Below are experts of layer 7 (counted from 0) of a mixture-of-experts language model. Rows are named router (the router's row for the expert), up (a neuron's input weights, with its number) and show model dimensions 384-447. Each number is 200 + 30 x the weight over its row's rms, rounded and kept within 0 to 999.
After each expert's rows: "mostly gets" lists some tokens that are sent to it at least half of the time. This comes from a sample of Wikipedia text that the model never trained on.

# expert 10
router,173,218,224,176,208,155,174,266,175,182,212,210,164,208,194,210,228,190,222,148,245,196,233,154,174,234,158,209,189,192,240,185,212,144,239,208,179,155,218,144,199,200,192,197,177,203,175,228,227,210,214,201,194,215,175,162,204,241,215,197,212,205,221,222
up0,167,160,233,184,235,174,215,229,172,211,172,156,223,187,184,92,185,206,182,183,205,190,242,155,171,217,171,182,179,215,171,194,188,162,232,268,271,197,233,193,155,177,214,220,183,244,172,209,178,216,227,241,178,238,191,215,160,204,214,173,193,158,221,121
up1,107,131,190,214,178,174,144,223,178,213,177,153,158,174,239,154,225,134,227,235,155,188,205,197,212,238,248,159,172,201,201,203,192,237,218,184,267,204,206,209,177,141,196,237,222,157,151,207,221,173,200,216,206,191,185,222,203,174,204,179,148,206,153,143
up2,176,184,171,225,195,160,188,196,177,173,198,153,208,197,141,204,182,217,233,182,176,177,225,177,199,188,201,199,276,225,242,160,179,152,228,142,206,176,167,272,201,215,177,187,129,167,173,197,152,204,232,184,186,164,217,169,209,148,165,214,205,211,202,183
up3,213,205,182,206,193,167,214,212,205,227,176,242,259,205,233,225,201,184,239,228,140,187,218,218,172,188,184,166,217,177,221,192,195,224,155,143,191,180,158,222,243,212,149,193,188,159,193,188,218,240,209,210,139,193,170,188,166,177,195,206,190,250,215,187
up4,244,227,222,191,249,190,214,210,194,234,228,236,202,240,177,131,183,179,192,205,219,171,165,176,200,141,240,184,213,141,239,210,206,173,237,164,169,221,182,207,173,131,177,220,183,144,210,211,200,250,246,219,194,239,255,210,152,144,201,234,199,198,194,223
up5,208,224,184,206,188,188,192,232,189,232,223,223,146,122,230,187,208,226,237,219,239,175,166,212,240,194,133,223,224,211,174,227,196,193,184,213,181,236,168,174,173,174,201,217,232,219,217,236,146,223,232,196,192,240,191,241,137,210,173,170,222,172,237,227
up6,253,185,202,204,190,181,263,120,180,242,218,241,194,218,220,189,170,206,250,257,185,165,231,208,229,198,164,199,202,178,139,239,244,182,243,193,201,200,219,263,187,114,194,183,183,247,164,240,222,210,222,180,177,217,203,207,208,146,230,233,169,213,201,151
up7,208,215,218,196,217,191,143,224,179,247,236,202,169,204,216,185,225,141,158,160,223,207,178,202,155,135,192,245,181,220,212,228,195,193,234,176,172,213,161,214,207,148,261,218,179,227,164,170,150,239,205,230,194,207,165,214,180,190,201,179,220,178,210,162
up8,211,247,262,173,228,236,191,175,179,208,204,182,205,189,205,253,193,187,220,221,219,206,272,154,211,264,158,136,251,176,157,147,247,151,189,166,202,177,169,190,203,211,204,165,169,190,182,140,191,219,186,188,214,178,217,273,203,189,223,158,202,177,174,184
up9,203,189,203,229,241,205,178,186,191,183,201,212,225,195,218,189,239,225,255,250,171,206,243,260,228,110,209,192,258,214,207,207,211,210,215,194,193,223,181,193,246,225,194,224,159,263,182,238,128,152,202,233,204,156,231,189,178,200,236,114,169,213,203,191
up10,198,154,176,191,193,206,217,235,189,201,141,221,245,213,211,144,223,184,183,174,179,202,229,190,224,168,214,191,218,186,196,190,206,196,231,224,199,234,189,181,143,171,224,171,190,130,155,173,174,244,189,219,181,150,249,185,231,217,178,260,173,161,182,141
up11,148,189,203,200,226,207,173,213,178,167,221,197,217,236,193,161,198,147,171,173,242,194,217,188,230,179,211,189,201,225,182,233,217,221,184,179,167,212,131,262,187,184,158,255,190,190,138,226,200,190,199,160,282,190,243,168,191,155,197,188,181,147,206,165
mostly gets: " first", " then", " First", " now", " still", " second"

# expert 14
router,165,189,233,227,216,164,137,233,177,196,234,175,190,203,159,217,232,194,176,167,281,225,233,203,138,177,171,258,187,227,228,219,148,157,198,187,189,186,177,197,173,199,196,214,138,197,172,175,140,232,207,251,208,195,169,214,148,200,217,179,235,191,181,207
up0,189,205,203,218,208,171,218,189,197,164,173,211,210,239,184,229,209,197,238,204,228,243,166,184,246,207,153,215,240,221,214,190,200,153,227,172,241,224,196,225,197,181,187,214,215,195,106,222,131,181,215,233,192,233,231,188,161,168,168,153,192,241,177,244
up1,169,222,179,213,150,217,191,267,199,256,228,162,181,135,178,210,207,204,167,156,230,202,180,186,213,173,208,189,205,223,188,213,195,209,172,171,175,165,176,153,232,159,192,212,187,213,244,173,198,164,174,204,128,156,217,232,242,132,236,200,196,229,190,198
up2,192,170,198,166,218,199,175,254,139,173,274,205,197,182,268,207,209,246,212,204,218,235,165,199,228,197,209,233,192,207,189,163,178,170,206,209,186,189,178,199,207,177,223,204,169,248,188,215,190,189,213,258,213,220,206,210,212,177,187,193,191,207,224,185
up3,224,179,197,185,139,236,217,173,182,216,208,191,183,167,166,177,210,197,181,173,224,161,210,189,240,188,210,236,195,164,208,176,209,219,198,224,229,187,146,181,228,215,239,245,137,193,223,245,212,192,197,227,187,184,207,168,151,195,141,141,173,159,225,193
up4,179,206,187,216,169,193,209,183,231,178,239,254,190,169,214,127,170,124,183,202,190,223,231,134,140,220,202,230,215,235,216,189,188,236,234,153,237,165,144,253,153,145,224,187,227,248,180,219,184,214,201,198,213,168,172,212,214,204,252,156,185,206,222,260
up5,207,179,197,226,164,167,187,182,169,240,203,189,159,268,180,159,211,180,213,206,198,185,209,187,197,173,229,180,216,213,211,166,150,169,198,162,159,203,239,200,182,174,234,242,188,175,225,179,146,174,173,205,169,144,261,213,170,206,229,249,213,183,193,158
up6,169,214,205,200,224,164,204,180,210,169,170,169,131,176,234,193,224,196,146,188,180,190,219,203,215,257,170,203,217,240,226,199,176,140,160,222,223,203,236,127,181,193,212,231,204,155,203,185,196,159,199,215,218,229,167,222,179,169,184,142,196,259,128,229
up7,231,171,200,210,180,149,208,228,213,217,199,226,155,272,179,164,221,197,219,188,228,219,146,197,198,187,164,192,161,230,240,217,166,197,211,184,176,183,230,278,221,212,204,207,168,191,151,190,199,172,251,197,241,190,265,243,163,188,200,195,160,214,185,183
up8,153,211,215,178,195,241,191,173,203,165,193,187,235,233,230,202,223,173,186,176,184,206,161,215,196,195,202,236,182,168,216,188,200,186,216,201,232,168,215,142,229,228,240,193,214,189,178,198,205,234,183,192,180,164,174,207,285,212,188,206,198,233,213,168
up9,235,184,179,233,213,216,176,234,148,222,204,170,197,235,186,232,220,180,214,167,178,168,266,208,180,209,167,175,185,204,193,129,148,134,181,262,247,253,171,203,197,231,230,186,173,177,191,204,169,184,174,197,172,226,158,199,226,197,218,265,180,168,208,180
up10,189,189,221,212,210,166,220,165,127,229,209,235,179,206,212,186,227,176,166,168,143,216,258,199,179,204,174,170,180,200,195,237,195,235,166,238,286,263,199,215,225,127,184,208,187,273,200,278,214,198,217,220,185,188,179,192,225,161,197,167,253,217,196,201
up11,150,163,164,194,185,197,221,241,171,202,199,158,253,188,159,200,193,188,151,235,219,227,219,174,194,220,205,150,192,197,158,192,201,183,241,164,210,168,227,179,211,121,192,167,210,286,269,221,128,247,210,194,145,199,171,233,197,162,217,188,167,134,179,169
mostly gets: "Population", "DST", "aged", " orbit", "197", "″N"

# expert 4
router,190,230,211,211,251,229,207,208,155,223,243,214,182,173,189,163,206,217,201,165,216,121,171,181,207,226,195,153,232,180,180,211,215,223,219,181,154,184,200,209,261,156,262,165,153,248,150,205,173,142,210,218,203,209,208,189,172,227,203,213,179,183,233,167
up0,241,198,203,197,231,179,185,189,182,235,168,172,181,203,225,199,204,183,164,161,233,242,200,224,188,192,195,205,196,119,207,234,188,185,224,222,187,188,219,233,202,182,178,175,253,186,246,210,239,159,199,187,177,214,175,186,213,235,248,226,207,148,163,197
up1,177,199,173,227,210,154,199,201,213,253,199,249,185,218,200,185,193,226,163,175,270,175,240,262,227,195,188,199,235,193,233,220,215,163,157,212,238,227,142,215,197,219,172,180,199,169,183,161,211,163,238,155,199,240,235,222,202,201,161,186,229,203,187,224
up2,124,213,186,151,169,165,161,202,122,214,157,169,231,177,175,229,208,174,193,228,167,206,215,167,226,153,145,181,186,222,163,213,200,177,222,191,151,233,226,182,188,123,218,169,218,178,150,172,226,213,255,142,175,138,207,232,213,229,222,168,133,202,199,164
up3,195,193,196,196,194,196,215,250,179,275,238,194,176,224,193,189,220,200,253,219,159,221,188,178,227,175,158,196,191,219,188,194,209,225,185,251,180,190,252,235,166,211,170,191,227,152,171,248,206,185,206,194,205,187,215,209,226,192,182,205,181,196,193,178
up4,179,201,187,194,203,213,220,220,213,163,154,241,207,182,200,227,222,185,169,276,198,229,190,157,238,227,188,215,197,237,251,169,192,229,245,178,176,182,223,181,242,188,166,222,180,189,166,220,160,176,208,157,237,230,191,253,183,173,210,217,161,222,199,182
up5,189,246,227,178,193,116,177,231,200,184,167,247,227,212,222,186,282,228,215,225,156,157,279,206,162,197,204,216,264,252,174,227,205,171,183,208,210,232,177,212,126,179,177,170,215,186,162,209,209,242,226,194,156,203,133,171,163,176,186,189,154,202,210,156
up6,150,185,184,227,192,231,187,207,133,194,199,129,186,211,228,215,221,189,221,199,184,165,226,176,208,212,158,228,237,201,186,218,216,227,238,190,257,211,203,217,142,191,209,200,154,166,160,227,184,136,199,167,171,241,170,185,215,221,221,243,155,197,156,160
up7,189,236,235,210,163,171,184,194,175,192,225,197,169,257,174,212,196,198,176,168,227,198,201,182,158,240,262,190,225,198,204,184,207,215,177,209,203,233,195,226,169,198,174,197,191,187,205,234,179,175,156,179,159,188,199,214,208,185,166,185,147,195,162,178
up8,97,209,180,174,189,211,217,195,225,236,203,180,202,185,236,158,214,168,233,174,176,235,218,228,201,267,226,184,193,201,193,139,259,157,248,234,252,182,185,249,194,209,158,183,218,202,184,254,224,212,227,215,188,167,255,272,213,204,202,221,214,222,197,198
up9,160,171,232,157,185,211,207,142,173,215,166,222,233,161,188,249,186,211,192,190,231,251,238,197,213,225,183,177,171,249,245,224,161,232,241,205,183,175,211,229,194,203,195,268,221,144,245,212,212,227,256,242,177,224,223,176,279,192,197,196,161,166,214,266
up10,207,195,190,195,240,206,225,118,154,228,248,194,242,198,233,254,213,136,201,236,196,242,188,187,221,201,153,180,191,216,198,228,176,171,263,273,171,246,215,196,215,183,214,222,227,134,175,189,194,213,249,187,186,199,139,169,203,217,186,183,230,194,202,172
up11,196,221,214,221,188,221,222,235,179,209,268,226,186,224,230,200,189,205,168,200,211,213,215,256,206,215,156,187,195,198,192,194,241,198,179,194,216,175,154,193,198,212,177,197,196,217,225,208,194,243,235,243,242,174,190,159,243,186,233,205,191,169,205,232
mostly gets: " many", " various", " few", " several", " small", " significant"

# expert 9
router,158,182,187,278,135,209,192,213,189,182,194,225,179,204,171,192,175,165,205,234,225,188,216,235,152,215,168,183,251,184,200,201,147,194,206,223,241,182,198,203,191,179,150,172,224,222,204,232,205,222,183,205,243,173,198,196,220,186,223,198,211,220,224,156
up0,192,165,148,201,178,208,153,178,227,233,223,189,211,206,180,176,185,223,219,198,222,206,227,214,150,184,190,222,202,204,216,182,199,165,175,241,169,250,208,184,257,208,193,182,197,198,196,219,214,240,216,194,164,184,214,181,234,253,208,183,209,223,160,157
up1,163,184,144,213,176,215,197,170,214,192,199,178,206,176,191,191,215,178,259,183,173,184,259,160,162,181,218,158,205,247,222,231,211,227,183,223,239,269,250,188,223,209,119,215,168,203,174,233,181,225,157,224,206,169,220,190,172,240,254,204,190,205,150,163
up2,195,204,172,211,197,172,165,240,179,174,254,136,197,208,219,202,184,257,164,161,174,261,269,205,199,179,203,191,228,202,206,248,192,190,195,185,188,170,155,248,218,240,229,146,201,228,198,251,236,135,181,205,242,210,198,192,216,258,185,180,185,193,186,220
up3,155,211,247,143,192,207,191,236,189,225,197,202,203,193,181,161,202,205,265,250,216,132,167,200,201,234,204,212,163,194,159,237,196,233,195,190,164,179,229,202,225,166,234,204,194,247,177,193,192,187,202,201,208,224,187,275,220,213,144,224,208,215,208,240
up4,183,211,168,210,276,188,219,258,208,203,171,156,214,204,207,176,169,188,166,197,206,204,247,213,166,244,209,227,209,197,197,203,220,141,227,203,229,197,199,224,223,178,195,216,144,202,163,157,191,229,228,253,178,235,159,243,204,175,210,163,200,154,192,164
up5,217,165,164,187,202,173,189,234,201,224,233,187,216,254,189,180,221,169,221,169,195,212,229,190,227,172,217,219,169,166,241,177,179,182,165,161,187,225,233,204,154,206,199,182,148,247,179,224,138,217,249,194,217,234,202,237,238,137,203,244,202,205,164,147
up6,138,194,210,152,232,189,158,222,113,172,231,217,204,206,193,147,233,195,230,196,174,150,232,140,188,213,183,176,197,194,195,246,209,224,233,205,208,199,180,189,195,187,206,163,184,197,174,234,211,123,183,227,187,195,213,226,168,238,212,176,184,120,149,175
up7,254,239,225,222,247,220,216,197,193,233,170,246,167,136,243,180,222,193,208,204,198,188,153,203,139,225,157,164,144,185,189,154,235,244,274,213,203,188,211,221,211,183,274,193,187,210,198,215,211,179,205,190,170,159,199,221,182,233,194,204,205,217,222,218
up8,226,238,170,246,241,213,223,194,167,170,202,196,209,243,190,162,203,148,195,217,214,162,194,186,246,226,193,223,206,187,217,224,218,171,198,191,217,174,241,192,219,134,203,174,196,232,194,242,202,194,142,178,171,241,263,204,185,201,218,160,181,209,191,218
up9,232,220,201,169,255,163,273,221,193,172,232,158,158,287,191,212,197,151,216,188,203,196,218,157,213,247,260,155,152,185,194,221,206,239,201,200,164,225,233,209,267,212,183,196,136,208,156,190,251,211,191,237,189,172,207,239,208,184,177,235,204,236,129,182
up10,144,222,192,247,162,195,141,190,174,182,187,153,195,183,181,171,199,172,231,177,194,189,209,123,154,166,250,160,209,196,195,223,188,153,209,183,229,190,195,198,170,183,237,211,151,181,184,217,180,235,174,208,205,151,176,191,176,251,237,200,234,204,145,154
up11,161,144,232,209,216,225,189,188,209,175,157,228,210,191,190,162,206,207,201,167,242,198,206,188,211,224,198,251,203,154,273,203,220,184,224,141,177,206,193,181,207,188,245,217,193,213,175,233,203,210,254,227,201,183,249,202,181,203,190,210,146,197,157,168
mostly gets: " land", " SR", " Route", " championship", " Block", " sea"

# expert 6
router,186,200,219,242,195,195,220,178,191,194,191,167,164,171,178,197,245,180,233,190,170,147,235,165,177,181,251,194,253,204,226,290,205,149,201,159,233,189,226,172,189,228,222,187,193,189,205,249,191,177,196,240,188,214,177,215,138,207,216,196,203,211,224,234
up0,155,161,188,192,228,186,185,212,166,185,227,208,246,193,191,171,254,230,227,165,268,185,192,247,206,235,214,162,138,226,206,198,202,200,211,190,184,192,226,220,176,215,142,173,185,208,194,241,172,195,213,186,170,182,150,281,181,166,160,162,135,208,173,146
up1,156,223,214,221,221,230,204,205,207,172,201,203,125,219,206,195,214,222,214,203,183,201,207,211,184,232,234,195,158,196,181,183,216,177,208,202,222,195,175,176,126,211,189,193,254,169,201,234,200,222,180,177,201,232,229,204,229,218,198,194,161,145,178,184
up2,206,164,190,220,210,188,241,154,202,164,170,191,212,200,154,209,192,195,243,148,156,222,231,200,256,194,192,188,252,206,208,235,205,196,210,257,202,241,176,228,206,186,140,199,155,182,216,216,239,165,208,176,207,225,270,188,182,188,188,155,174,228,191,189
up3,198,163,198,151,135,231,187,198,198,198,212,193,243,218,224,204,239,201,200,221,284,237,176,264,218,207,220,186,152,224,219,189,244,193,194,185,239,200,204,224,174,227,220,151,195,184,221,279,193,206,164,190,198,173,198,202,185,196,197,219,252,197,201,181
up4,185,152,241,197,196,172,180,175,180,146,226,175,218,173,187,167,325,184,190,235,277,191,211,211,195,212,215,199,240,196,216,182,162,178,244,195,190,200,236,148,207,188,252,249,202,188,204,276,168,248,213,240,185,220,195,179,127,210,223,185,182,146,196,210
up5,198,238,196,223,193,220,190,205,200,200,224,231,207,203,181,155,206,189,185,187,182,195,231,195,196,251,205,189,214,192,224,225,201,221,245,144,210,186,188,205,198,143,134,177,227,204,166,195,189,202,184,234,194,177,208,198,222,211,180,219,228,202,214,211
up6,145,190,197,184,204,173,197,243,185,227,205,218,109,212,236,161,227,199,229,212,163,160,270,177,179,214,211,205,239,194,165,241,216,150,197,187,258,205,168,214,244,104,206,219,168,212,222,221,192,260,183,194,189,222,219,164,206,201,257,164,227,194,218,192
up7,211,147,212,257,227,184,161,196,213,229,225,152,166,226,198,234,179,234,187,214,162,213,279,194,171,199,206,157,239,213,194,187,259,187,222,234,202,202,221,190,172,222,197,223,179,226,163,176,231,180,225,192,188,209,260,206,151,216,178,185,197,208,219,185
up8,141,203,210,210,160,164,125,224,187,212,218,195,167,226,223,213,195,213,265,195,202,205,248,214,240,174,168,184,239,235,247,249,156,207,265,186,203,193,212,209,226,128,252,229,213,137,170,158,236,163,231,194,214,165,170,161,206,140,160,174,190,201,219,219
up9,169,229,160,201,221,200,157,161,112,273,179,152,204,273,226,203,237,173,180,225,218,191,185,244,203,215,166,170,200,228,217,222,149,194,271,221,138,190,226,202,220,164,154,195,175,165,178,255,173,240,169,190,227,156,205,241,178,201,168,205,216,198,195,138
up10,189,189,179,196,195,195,222,206,185,155,185,175,255,217,254,189,198,153,121,125,205,247,155,180,193,142,200,254,214,165,217,192,224,276,228,217,189,219,223,170,156,223,176,220,173,218,204,165,221,245,194,204,249,194,228,210,180,223,221,182,165,200,235,179
up11,153,193,178,196,150,188,190,171,125,223,222,146,236,216,265,199,248,193,250,184,220,180,227,218,203,196,186,191,236,203,237,132,178,222,216,191,188,192,213,177,199,205,184,171,129,151,202,274,174,219,218,204,200,196,261,228,208,196,198,191,178,177,191,171
mostly gets: " won", "In", " received", " during", "On", " Won"

# expert 8
router,190,161,197,174,176,158,159,200,182,210,207,179,165,208,186,182,202,193,188,219,168,147,212,217,220,204,135,188,255,162,214,195,222,197,171,188,218,211,177,193,210,225,230,230,164,203,180,230,241,155,184,242,178,179,198,199,148,116,174,215,183,229,172,212
up0,133,199,210,175,176,147,194,213,195,190,167,199,171,217,186,233,223,201,165,193,189,235,149,163,221,202,175,165,175,155,212,179,178,210,207,256,252,236,174,200,218,191,177,204,161,208,196,195,216,196,224,154,217,132,209,179,172,180,183,154,187,203,189,151
up1,168,254,214,176,183,220,175,218,154,211,198,216,205,159,206,214,214,188,185,186,223,153,156,214,164,167,191,255,206,192,202,149,171,145,211,207,190,199,160,252,174,206,173,177,179,208,213,197,167,221,198,242,240,168,175,218,212,203,231,84,218,221,134,206
up2,175,169,236,202,213,235,206,222,198,232,244,156,224,166,271,198,213,162,231,176,203,172,278,220,216,202,171,189,228,218,197,209,232,190,240,187,222,161,183,217,235,203,157,214,177,237,100,250,194,189,171,183,192,189,250,242,217,214,188,193,152,216,203,204
up3,217,178,238,229,212,213,206,226,170,125,175,223,189,171,206,200,230,206,233,224,159,227,161,180,228,204,249,208,207,187,224,215,275,230,212,262,189,165,205,117,203,194,227,208,160,161,167,213,224,222,183,213,224,141,171,225,176,207,273,214,196,196,190,197
up4,185,181,186,195,194,164,185,231,169,209,160,241,200,222,237,161,233,204,164,193,235,165,207,162,201,201,239,206,207,221,160,243,190,166,239,190,208,182,213,186,202,132,186,189,217,242,175,211,197,246,182,162,218,188,204,185,174,229,170,137,197,172,191,195
up5,174,175,184,191,216,209,205,193,198,220,196,206,232,208,202,238,200,197,175,200,184,193,283,163,185,210,188,155,173,225,223,151,172,225,222,266,186,193,218,169,181,226,203,216,244,193,184,223,176,138,263,225,237,216,207,234,240,179,234,176,182,190,220,213
up6,154,151,218,183,139,192,136,209,208,192,233,216,294,164,145,207,233,189,208,217,215,194,177,144,209,228,190,209,233,186,243,174,153,175,208,196,200,235,181,190,197,168,147,193,202,211,251,224,182,225,175,241,153,202,227,159,262,172,215,145,140,187,195,214
up7,188,160,194,198,234,151,222,193,184,227,209,219,156,241,185,179,232,123,180,202,173,194,189,190,243,190,201,168,236,218,205,176,205,187,234,194,236,204,178,263,198,184,186,213,182,235,185,218,193,200,163,183,184,165,237,231,226,169,205,155,203,233,178,202
up8,123,203,230,237,170,206,176,239,197,163,180,202,197,204,177,167,198,189,202,162,230,172,204,205,247,177,182,191,172,143,216,220,184,188,252,196,248,205,214,205,204,216,136,259,168,239,208,225,243,167,199,156,202,211,158,201,251,214,216,184,119,115,214,191
up9,157,214,191,260,238,198,237,191,164,195,258,214,228,217,188,121,207,211,272,154,148,189,189,206,246,162,190,183,179,182,199,228,252,223,272,195,185,217,200,219,158,169,157,226,200,244,167,217,202,202,236,230,219,218,168,204,227,222,200,189,179,126,177,211
up10,212,178,276,175,191,279,241,229,191,230,245,180,173,163,207,218,199,207,220,219,189,172,190,252,210,246,185,238,174,207,217,177,216,206,162,178,138,235,208,168,175,209,235,164,199,177,180,214,247,200,183,225,200,157,158,199,230,242,197,201,197,259,194,241
up11,207,211,256,168,148,151,199,263,196,166,198,201,147,169,166,195,214,170,166,213,193,181,182,204,211,222,181,137,206,253,207,191,202,168,191,186,215,203,191,212,192,222,195,230,196,173,150,244,221,187,201,233,233,181,188,191,250,213,256,211,213,135,217,190
mostly gets: " games", " members", " people", "ations", "ions", " events"

# expert 11
router,188,172,266,165,186,222,194,252,162,206,185,201,195,208,225,154,225,196,219,215,226,170,215,201,214,209,258,170,223,202,215,282,218,218,262,210,187,215,158,183,203,208,185,217,183,198,142,201,179,270,128,222,227,217,156,224,223,270,220,226,160,196,195,160
up0,235,181,160,201,209,219,238,160,213,193,213,249,172,168,185,187,216,187,178,241,199,193,189,211,166,217,243,173,210,240,191,163,175,147,181,194,244,207,189,213,196,177,155,187,183,174,207,204,207,174,207,207,150,199,217,230,110,196,288,120,222,221,157,193
up1,214,188,159,245,152,184,218,227,207,176,224,173,150,219,144,232,181,168,190,168,204,144,196,178,140,131,205,174,251,211,194,213,199,220,182,187,203,183,233,193,256,250,174,225,150,182,191,210,241,233,205,172,203,187,248,179,209,171,215,209,192,219,187,222
up2,211,231,208,216,238,150,207,172,205,236,212,191,119,186,145,208,157,214,212,216,188,197,230,180,163,200,128,218,164,186,262,190,162,215,168,201,259,190,181,210,213,197,231,138,253,197,183,229,177,124,157,230,206,223,221,207,235,215,239,194,186,194,236,186
up3,175,167,162,193,222,185,186,190,249,165,217,155,206,165,210,231,226,193,204,164,229,145,246,179,134,196,156,223,184,151,189,139,207,178,202,251,206,175,166,277,191,166,208,235,170,214,179,229,183,140,244,231,237,226,225,198,206,168,178,173,189,189,223,243
up4,200,201,173,179,225,165,221,187,200,214,254,231,203,190,191,205,203,132,190,213,174,219,227,205,166,227,189,195,165,188,215,189,170,155,197,243,195,216,231,191,170,237,161,175,196,171,183,185,211,142,184,213,161,200,193,228,169,170,161,195,193,158,134,234
up5,164,208,201,217,216,163,220,229,99,204,231,230,172,226,166,176,278,166,236,198,203,138,194,213,200,206,153,205,181,150,201,193,203,151,179,193,223,200,218,181,231,168,219,191,219,166,196,270,189,157,229,198,202,205,219,203,182,195,190,217,171,185,198,154
up6,173,189,226,220,272,150,193,217,213,184,211,219,229,194,202,189,206,153,166,213,225,190,204,233,199,185,175,175,248,194,224,228,274,201,182,162,208,157,186,226,157,188,187,207,236,237,195,228,224,199,199,205,211,207,181,242,143,179,218,139,274,202,206,204
up7,205,208,184,229,278,224,147,214,184,195,249,174,206,196,158,177,223,215,166,195,174,194,207,195,153,187,204,193,248,126,184,169,263,205,227,203,230,200,224,184,196,180,251,144,168,174,219,226,157,216,199,203,187,116,216,181,209,208,195,143,225,165,188,183
up8,184,205,174,213,165,208,189,206,160,182,227,192,199,214,161,156,224,174,175,171,214,197,202,195,217,155,198,210,192,158,229,182,179,222,173,209,211,217,212,159,167,226,171,220,219,180,210,166,183,186,198,194,231,206,235,184,181,210,223,183,196,182,158,189
up9,174,192,175,212,153,195,194,172,153,243,227,215,203,142,155,228,249,242,187,190,206,248,176,151,225,164,200,232,196,204,223,238,186,193,205,174,163,194,162,207,255,219,262,253,179,163,134,185,218,170,206,229,174,192,191,206,211,122,139,182,177,160,169,251
up10,175,134,146,235,214,225,215,170,166,222,265,212,210,252,222,199,228,225,255,152,224,208,189,173,195,175,192,201,256,215,192,199,146,146,192,224,202,190,177,203,225,203,267,222,218,169,200,220,220,213,248,168,221,209,252,251,187,177,193,217,266,174,240,176
up11,187,192,129,262,228,184,219,181,190,192,229,206,208,238,205,191,211,198,244,148,219,197,255,184,182,195,166,203,225,218,179,152,201,157,166,243,225,200,203,200,213,200,221,167,257,168,167,183,208,191,246,213,190,196,213,237,145,166,212,178,214,164,166,245
mostly gets: ").", "\".", "):", ".\"", " :", ":"

# expert 7
router,279,162,215,222,186,212,152,177,180,197,157,200,180,182,245,180,239,198,177,155,212,142,179,198,165,254,216,204,227,234,196,217,222,241,192,183,231,187,154,160,216,234,216,209,178,205,150,201,218,215,203,166,171,249,226,212,215,196,188,204,181,202,130,177
up0,196,143,237,248,193,230,192,217,208,247,207,197,242,214,172,202,220,211,244,150,200,209,218,243,221,220,199,194,237,192,154,219,181,200,193,212,219,198,162,169,224,205,152,238,157,229,239,184,208,216,195,191,181,125,189,243,250,213,162,115,156,173,244,179
up1,189,199,238,193,206,222,182,268,201,197,165,182,194,236,194,230,185,188,141,190,193,227,241,196,235,243,120,207,222,219,173,179,171,208,195,169,184,166,221,195,194,216,100,119,233,184,193,212,207,213,195,235,201,167,173,203,202,262,184,193,212,152,207,230
up2,209,215,260,211,251,157,226,253,143,208,209,150,264,189,230,197,270,168,216,172,190,203,217,240,200,182,159,212,220,197,165,163,155,208,194,213,182,218,220,195,225,175,180,228,228,217,198,178,154,162,212,239,203,167,239,221,175,195,205,207,219,244,190,215
up3,198,225,247,187,161,223,212,236,156,154,224,182,221,204,248,213,188,189,154,169,153,184,211,198,264,135,244,213,219,185,245,232,178,208,190,203,221,315,154,191,179,262,166,241,249,129,194,199,169,211,226,203,272,240,206,199,231,189,198,185,210,195,179,214
up4,171,203,203,212,227,157,185,212,174,203,237,184,203,213,149,211,194,176,219,207,199,165,211,203,225,110,214,161,165,226,171,228,173,180,189,133,196,208,240,184,172,209,218,196,208,183,172,170,187,197,186,218,204,193,168,251,210,236,252,197,203,187,169,118
up5,180,228,232,239,148,156,186,193,171,187,274,191,221,161,186,181,202,251,202,226,240,180,244,202,274,207,217,219,194,192,207,108,225,168,197,189,170,254,198,180,207,231,140,238,195,208,181,227,183,172,168,164,191,173,248,167,196,207,189,219,186,228,164,198
up6,214,210,168,168,186,139,233,221,172,220,231,205,203,170,164,149,230,170,192,167,204,265,254,197,218,181,186,234,260,179,196,198,190,181,196,143,250,171,201,199,172,223,161,217,245,215,237,193,217,223,205,171,213,123,161,244,175,254,143,181,182,184,276,203
up7,217,190,197,248,294,154,199,158,155,237,175,161,156,194,203,215,234,172,213,193,248,208,231,186,251,245,242,205,205,188,218,180,224,163,197,172,182,235,124,175,184,163,152,205,181,189,234,244,205,209,227,198,190,208,265,207,207,257,194,175,197,261,160,182
up8,186,198,188,238,207,208,235,197,132,268,190,176,211,217,211,207,259,159,184,240,270,235,206,234,164,220,197,158,152,233,228,160,229,203,200,214,192,240,215,172,218,165,201,194,178,232,241,228,179,188,155,226,180,206,239,235,218,216,207,204,232,168,224,214
up9,204,181,168,224,234,242,175,187,203,188,264,168,159,187,210,173,202,187,235,212,214,222,216,168,180,226,200,180,167,158,203,238,173,223,222,165,270,159,210,170,183,201,159,203,175,240,220,286,142,203,193,233,170,214,193,214,156,196,189,194,122,222,177,192
up10,200,199,220,214,260,173,158,167,141,218,218,211,169,197,213,237,231,184,201,227,175,157,169,207,235,222,150,220,177,181,186,217,225,216,231,185,161,194,175,230,192,205,188,171,190,148,230,160,232,175,189,239,231,155,218,221,150,204,218,209,171,209,198,172
up11,223,200,172,182,202,198,289,217,166,133,223,217,233,225,187,218,225,242,236,211,230,169,208,197,153,187,133,209,220,203,202,208,208,159,222,214,198,146,237,182,268,219,194,154,213,231,206,197,194,230,194,126,215,175,219,252,155,215,257,187,253,174,275,238
mostly gets: " which", " where", " who", " whom", " This", " Yes"